Experts of a small language model.
Size: 8 layers, width 192, 45.4M parameters.
Experts: 64 experts in each of 8 layers, 144 clamped SwiGLU neurons an expert, 1 pick a token.
Training: a variant of Muon for the experts, 563M tokens.
Below are experts of layer 2 (counted from 0) of a mixture-of-experts language model. Rows are named router (the router's row for the expert) and show model dimensions 64-127. Each number is 128 + 32 x the weight over its row's rms, rounded and kept within 0 to 255. Numbers have three digits each.
After each expert's rows: a language model's description of what the expert responds to; "gets" lists some tokens that make up at least twice as much of what it gets as of all text. This comes from a sample of Wikipedia text that the model never trained on. Tokens count by the router's weight.

# expert 59
router:103124093096148075115129132156093141144133167092146102129107125105125136084154103147070153102072049149181145136102094077170102091141183151092052116109167080118080119129133124147086131113187137
Description: w-containing word pieces
gets: "ow", "w", "ew", "aw", " W", " New"

# expert 11
router:155151142080154081068167086114125140164169082134139093138092107121156130149144074093114113104136126138139183123132084117094123126035149134096127110108154113124104120141132103167091075112151180
Description: Romanized Chinese name initials
gets: " Y", " Q", " Z", " J", " X", " Ch"

# expert 25
router:165160134119192127097139109126102205123116214066139122145121123120154152099126076110108144079145134145171128079132121119134121129124189177057128162131169119112111144059126120167130101114171100
Description: Table row ends, name pieces
gets: " |\n", "an", "et", "op", "ap", "|---|---|---|---"

# expert 60
router:178143123095157086041118093151131167143102147108120133144054137051150118121137115132091174120100134173147119137114112099127162122101136148091071121146169093155110133132137107152100140112197158
Description: Preposition for
gets: " for", " of", " to", " as", " For", "for"

# expert 55
router:168166142114166065138136117141121133113107143133120098173121103101127138164168130104106147098136112128161151113175119131142175149109150151123044152139158082119116140135087040120078092143149085
Description: Word-interior syllables after c
gets: "oc", "st", "est", "ent", "ount", "ert"

# expert 52
router:153134079098153096114120112120099148098142121040167125143091106123103166147144108093076132104128088151140158100138126069157127112117148135128083178132149136137092114107081129186084108145195179
Description: Letter c pieces
gets: "c", "au", "ec", " c", " lim", " char"

# expert 46
router:130138106136140142091142047158134143134111124093108113193066108124105139123122116117047148095130123167171167066141128098125089179087145170095098177086176112078114106146126137160099168084142171
Description: Digits in dates, scores
gets: "1", "20", "0", "2", "19", "6"

# expert 30
router:109126095101133137091111111191137119103138191080096077187120125160161120090127171167105110086114088129158135127167065095114139153107139148121081144092144120106093161117094071143088120103144125
Description: Possessive and object pronouns
gets: " his", "os", " her", "'s", " their", " its"

# expert 26
router:155085104051170115090185098119102153139102146085125087136062123118094138102126118160114127124122106179167149123154101136097129150093157155090093105108144106091117136097097092180144107122201167
Description: Coordinating conjunctions
gets: " and", " or", " but", " is", " &", " to"

# expert 50
router:118152096104134140079106091095126139153154106097136120119090106140164151149136114150097151103141119107165100146122132076107120191143144172100103151119195105108096120120127088204109129119126181
Description: Name-internal ra/na syllables
gets: "ra", "ia", "na", "ina", "ena", "ma"

# expert 20
router:118137094085204103108112109137117149135141145088120103175097081131141144124113141141087139073142102123183089092170086084089124110109136124108113152133146120076132112085135110148105098091156147
Description: Letter m and units
gets: "m", " m", " M", " km", " ft", " mi"

# expert 48
router:128113073109106113108173110157108125141121203111070116115079059105141174116148127192104154098167129142179138066138089128102102156124159139146085127095176119137089171092115110135071135134167095
Description: el/ol syllables
gets: "el", "ol", "hel", "al", " Col", " Hol"

# expert 12
router:180122135127149130075176087170107122148110134128128112134136098077122142113170096178097129122133043181191110153145039120141100116071212174056084098143113097137100161119127098173134092105182146
Description: Single capital letters
gets: "A", "S", "E", "M", "O", "B"

# expert 4
router:135143103092181149124132115109125143160090137098137125183107112149130128132107130081103123108061109140147120130127126093137116146144193148106093137068164075083071150099160103120130143106203152
Description: Mid-word name pieces
gets: "ann", "ale", "orn", "oss", "inn", "ieutenant"

# expert 58
router:183125085075114135145110111141091203160144119141107167156090136074132209137122093080134150084121106132159132129125123073157105148121154155132080158110154099093116138127113138151117165098134108
Description: Capitalized word onsets
gets: " Sw", " def", "att", "ef", " Mor", " Nor"

# expert 40
router:134158095072155126118173095124093144114111163119147162123124170132138195158174122103079186082113081173148133116106140107121100163091185157115087124077138083117086157114131040178104131126160142
Description: Mid-word consonant pieces
gets: "if", "ich", "eg", "ik", "f", "olog"

# expert 39
router:131153114090126130120115072122130131161151114131131116154080074098167178160143139146046148054155098126177176101141104135170117122118164204081082131118177062114126159101106103128068125108147166
Description: "ar" syllable pieces
gets: "ar", " car", "ars", " Bar", " Car", "gar"

# expert 61
router:156145119143169096096134114141129129163104159090064098123113155133110142125152094147078095125148134142160170117106125118169097085087150119062076137120123082067086129096130083128093135125173137
Description: Inner syllables of Romance names
gets: "ic", "ud", "ad", " comm", "ig", "as"

# expert 17
router:113154104098127114106162108120115110129124196149086149133135085034194143124156118104094154102092127109149128137136137119118102157079168141115094122068143095074102115081094086148113118136206118
Description: Latinate -ct/-pt endings
gets: "ect", "ct", "pt", "ict", "ject", "ald"

# expert 8
router:136117085086094107112155120135122150152124170122084108126136123134172130114160129095162135081145119137155099122134019117171090128090140146135099155124123145072123111108127124141138139076137150
Description: Compound first parts
gets: " out", " High", " University", " mid", " run", " high"

# expert 27
router:172107087091155087096136113140097105107138117079134116160089127120142163170114194160118195122127106153152100125125091107076131118103136145101121131081144088109095129128152136119063145071148120
Description: Word-initial prefix pieces
gets: " de", " al", " el", " im", " des", " et"

# expert 42
router:148132112126177115124116010181110138113167133137125072145134128151152116146180123144055143094082122135152118103146159133079103180099140197115095126119145085123140107111074074133076147100134140
Description: Digits and odd fragments
gets: "2", "3", "20", ":", "19", "1"

# expert 37
router:107121096073162132058152111118148180124099093114161149186110142100104149118048159149135132141082125146145147158169057114156139073114182167122080137120174098110118163083146118148084116073203132
Description: Taxobox colons and punctuation
gets: ":", "-", ";", " (", ",", "\n"

# expert 31
router:122212131116129090136142102113148136168130132101086127155134133122165127131146111097113166134147063149165156139131098068155125145042190148094114088161165095155115149077134119154058148140149151
Description: Letters K and G
gets: " K", " G", "k", "K", "G", " k"

# expert 10
router:138124166052125064079142087156128137105140124070152070160137086117134149138160134192078176120121137137146113085117111104150194157100163191112069110118140107136107098089157121145131121119152150
Description: Adjective endings, modifiers
gets: "ical", " other", "ative", " public", "ional", "ient"

# expert 13
router:185131121134120083062147103166110122161113098111039090130143104043171173096132132118101109139150114118169095081145082109143126186114144185152113179046141088127117116157108100159126140084173160
Description: Prefixes and paragraph breaks
gets: " =\n\n", " re", "\n\n", " Re", " co", " Co"

# expert 47
router:149144119113138145104117126143102162121145146104108122151089109118140131081140149138063134129121043097182109077150135077176090130066178145141135100097148101082137156121027096141107162113152128
Description: v/p/sp consonant pieces
gets: "v", "ov", " sp", "p", "av", " Sp"

# expert 32
router:160168088100146145098128070157145151141079189092133062166145080121155175136160144121120125141124172170137120160134128113146138129074111155129098056114174098083155115137122088160103142102153129
Description: Nouns after articles
gets: " one", " following", " age", " number", " population", " List"

# expert 9
router:128086107085166167073192121164112169190125121131130082172067167041188120114131097152098186082163100091191121120151084109141127119112187208122036102106149148103112133091136122168139111126150146
Description: Locative prepositions
gets: " in", " at", "ary", "ater", " of", " into"

# expert 21
router:121149042092204105121105086113164154154113116099093166142079101149106116192109088103118140118105089135137147134108124077152104149092156144094135114137145102106121125106144125165124110108173149
Description: Second piece after initial
gets: "y", "ie", "ome", "e", "ing", "hy"

# expert 33
router:142132120069121121069167096126103142134159101114105132130078091160166192126144080107068187133166105132201143139117108083126095114108195149085119144138162081161130147108086104216152151097201110
Description: "le/art" after St
gets: "le", "art", "ry", "ley", "ock", "ce"

# expert 18
router:137186131068106139119181106118117151125148187108096141144127106126152152089166117155105101108070110144136168098108109117102102178078154174098073141121233128160106107107132144163138081135141169
Description: -ok/-ung/-ong syllables
gets: "ok", "ung", "ired", "uk", "ong", " Bow"

# expert 57
router:140167127102109124049168093162136115162143139131145154142163110106182144161149093154078109114140137134183079141136096087147153113070148167125085185070142145151097119098128121179091090123134126
Description: Latinate word endings
gets: "ate", "ated", "ation", "ous", "ates", "ine"

# expert 44
router:127130093140153109094094070106105132101152185121090151175094052034203124129120168121071170097072091146139121145131077113126138114111145179142110165099157092110113110149135125114144132128142136
Description: Word-initial consonant starts
gets: " p", " st", " f", " per", " P", " ch"

# expert 2
router:167136106095183130104141096158100187126142121120115104169098114142127113121111102099090181079133134103175132120129124125095129168147172163117098125078131080101105104102067109145112097116194197
Description: Word-final a vowel
gets: "a", "all", " No", " no", "to", " La"

# expert 15
router:162115114104139133098107112096107158160113168078099093167070111151185129157119127160078149120103112157160132085157113100108149116135156139120087148092192087140120112075172124172124159087142163
Description: "-en/-ian" word pieces
gets: "en", "ian", "ran", "hen", "per", "ren"

# expert 63
router:156139090124141116096146104162138122166126160126122103109109128131173154131080113111109183060150120100146085136121079082115100156072134153136005158122179133089142153125104082167109096086166162
Description: Headings and table headers
gets: "o", " career", " also", " Team", "History", "Personal"

# expert 62
router:132156128121101149108134107173088165162145180066141145170147114122178172093127140147095174121135100132169136135145123126158136130114170144119104101136125068132109178111073103153125137145207175
Description: Vowel-consonant word middles
gets: "ay", "ang", "un", "ill", "ound", "air"

# expert 35
router:125084131065099136127136112121129133197144161080078195134097118069164170134121131120115181057097100177151122162136132134084158131122114195126115160090227139103100180135112092156100137141160154
Description: Sports placings and results
gets: " place", " arr", " tw", " held", " won", " round"

# expert 49
router:129144113097167106101196086152122104145134127123071116168097062007131178149139114134115149131080123102163148144148097098122113174087154135110089110088157114163116117083139065160094117130136112
Description: Letter D starts
gets: " D", "D", " d", "-d", "d", "-D"

# expert 22
router:134157082051214124054152096125148189142097162051127146161104129076177137134130161128149078111146097124137126067167120114123157122087156184138115090106224119126040177138102118136132148117123166
Description: Table cell separators
gets: " |", ";", "):"

# expert 1
router:105163115129141158068146105183153133149100135133137057147138160053133172088116158095142158111051136134175134114151124119170089135114173146129052130072127119108117127120133147218072114078141116
Description: Infobox field labels
gets: " Born", " Coordinates", " name", "ation", " Country", " by"

# expert 41
router:175122113082128073117166112175091118104110151077127103150115101111175136102149098149154139067110077181153096110133095109118125128081168178119104162135110128083123155103097088166090128105173144
Description: Word-initial stems, LaTeX
gets: " Am", " am", "\\", " gen", " com", " Met"

# expert 6
router:153120134128121112129123109182114104163105134075138128165056119090197161116153130178072137098140135145225103072121162088167150127131146183073106100075173065157117129057093111146100097115132116
Description: -eral/-her/-ual word endings
gets: "ge", "her", "ual", "ist", "eral", "inal"

# expert 16
router:170125133046144134080183088130119144133130181118104119116143116124126140095135076157133122128118079150145141128144133094062147154121136128093072086120138140070102086034148081143135103093177180
Description: All/most/on pieces
gets: "on", " all", " All", " most", " top", " ann"

# expert 28
router:167143076092125100139147079142060175171153164104133129135057156079145126153148122146103143114145103126123079123142061030120094136049120186145075175102162035096097138131117105110112152119159158
Description: Word starts after separators
gets: " ar", " Ar", " Or", " A", "ub", " Ser"

# expert 19
router:140076137072183097154119093084081127148115141130123136148119130119095129138130142125072082146121152193158135127161108106165102129131134142092099127075145105120126098132128121147125160088153093
Description: Mid-word lowercase fragments
gets: "n", "l", "g", "in", "ig", "ir"

# expert 54
router:160137091097163116143157083150130202134104114047136132150116138088151134140085108115132137065105117158223095091101103097123076153098142145162101066099189068125104070096105144191169124090168138
Description: Months, years and commas
gets: ",", " years", " May", " July", " October", " August"

# expert 5
router:100176109087129093102113078186137108134107140089076107124083111135174143126149123137076178123157061155153088121227087093161102121106180155115089158134197096103097170118143104147118122082172167
Description: Mid-word "re" pieces
gets: "re", " ro", "ure", "ps", "ior", "ument"

# expert 51
router:137134092124134130136161061119065157130144184148090120150138111115185134114132072153108130134118099122154118081203121138116101152121157146125080083116149111105095155127132122136111113148154167
Description: "ot" and "ets" pieces
gets: "ot", "ets", "or", "ors", " fac", "mer"

# expert 7
router:136147124125122108138164083143154125106113166125117110129110085095184129168144130152139179110095110182164115138221073140108149153105145140081111094138183111152063151102149045163080103095117135
Description: Math and table-cell openers
gets: " ", " $", "+", "_{", "^{", "$"

# expert 3
router:142135107137144139079098094179090093095104158117105126141051108154189119185127152110115147069130136115142102152189116101125144150094140149107062115125146121134109139133083104172103147123163142
Description: Word-final "us/is" pieces
gets: "us", "is", "erv", "ris", "ius", "as"

# expert 34
router:162136112114113101124189073143111177113099164077147070211137091101139159156103114101122117099119121144168126148142116101136138144122152203133101083106179115123002097134107079186138140127150156
Description: Sentence-final periods
gets: ".", ".\n\n", ").", "\n\n", "\".", ".\""

# expert 0
router:145147110097129146111112111133131172147127167077120121186100049134130170112109093145086176122174095138148178087169083108101107140074162135107079117093171110131086140078099095139089170129136140
Description: h/cl/sh consonant clusters
gets: "h", "cl", " Cl", " Sh", " cl", "sh"

# expert 43
router:161107110134184069085115094137112114117111117122112104096074116114189120153117124173136161076106125143173109156157104120148159126051183157084102150071187116091113164141144097170089141080146122
Description: Definite article the
gets: " the", " The", "The", "ial", " This", "the"

# expert 45
router:146118067117187107134195030102135136173150140152131138189073100121150157119171125147143125099139043110166113083149125111129116142088171158128078134139131101086125174121099119151110143068184187
Description: "am/om" after G
gets: "am", "om", "ern", " Gu", "um", "ard"

# expert 36
router:119133116105147109131091089137099173108175199078082077178127056068159124097083150119067157048153133160169109080115092109092072090060177135148097132076163125147111153113136131168116107080145150
Description: On, born, final t
gets: "t", " on", "ts", "ep", "born", "On"

# expert 24
router:152148080081148099086112105132075165172107123103072113124127128051121165092148134118114101121115099155157144117180111085101109138083156149113078093045175124139142145135098059153092107099128147
Description: Line-initial table pipes
gets: "|", "-", " •", "   ", "=", "led"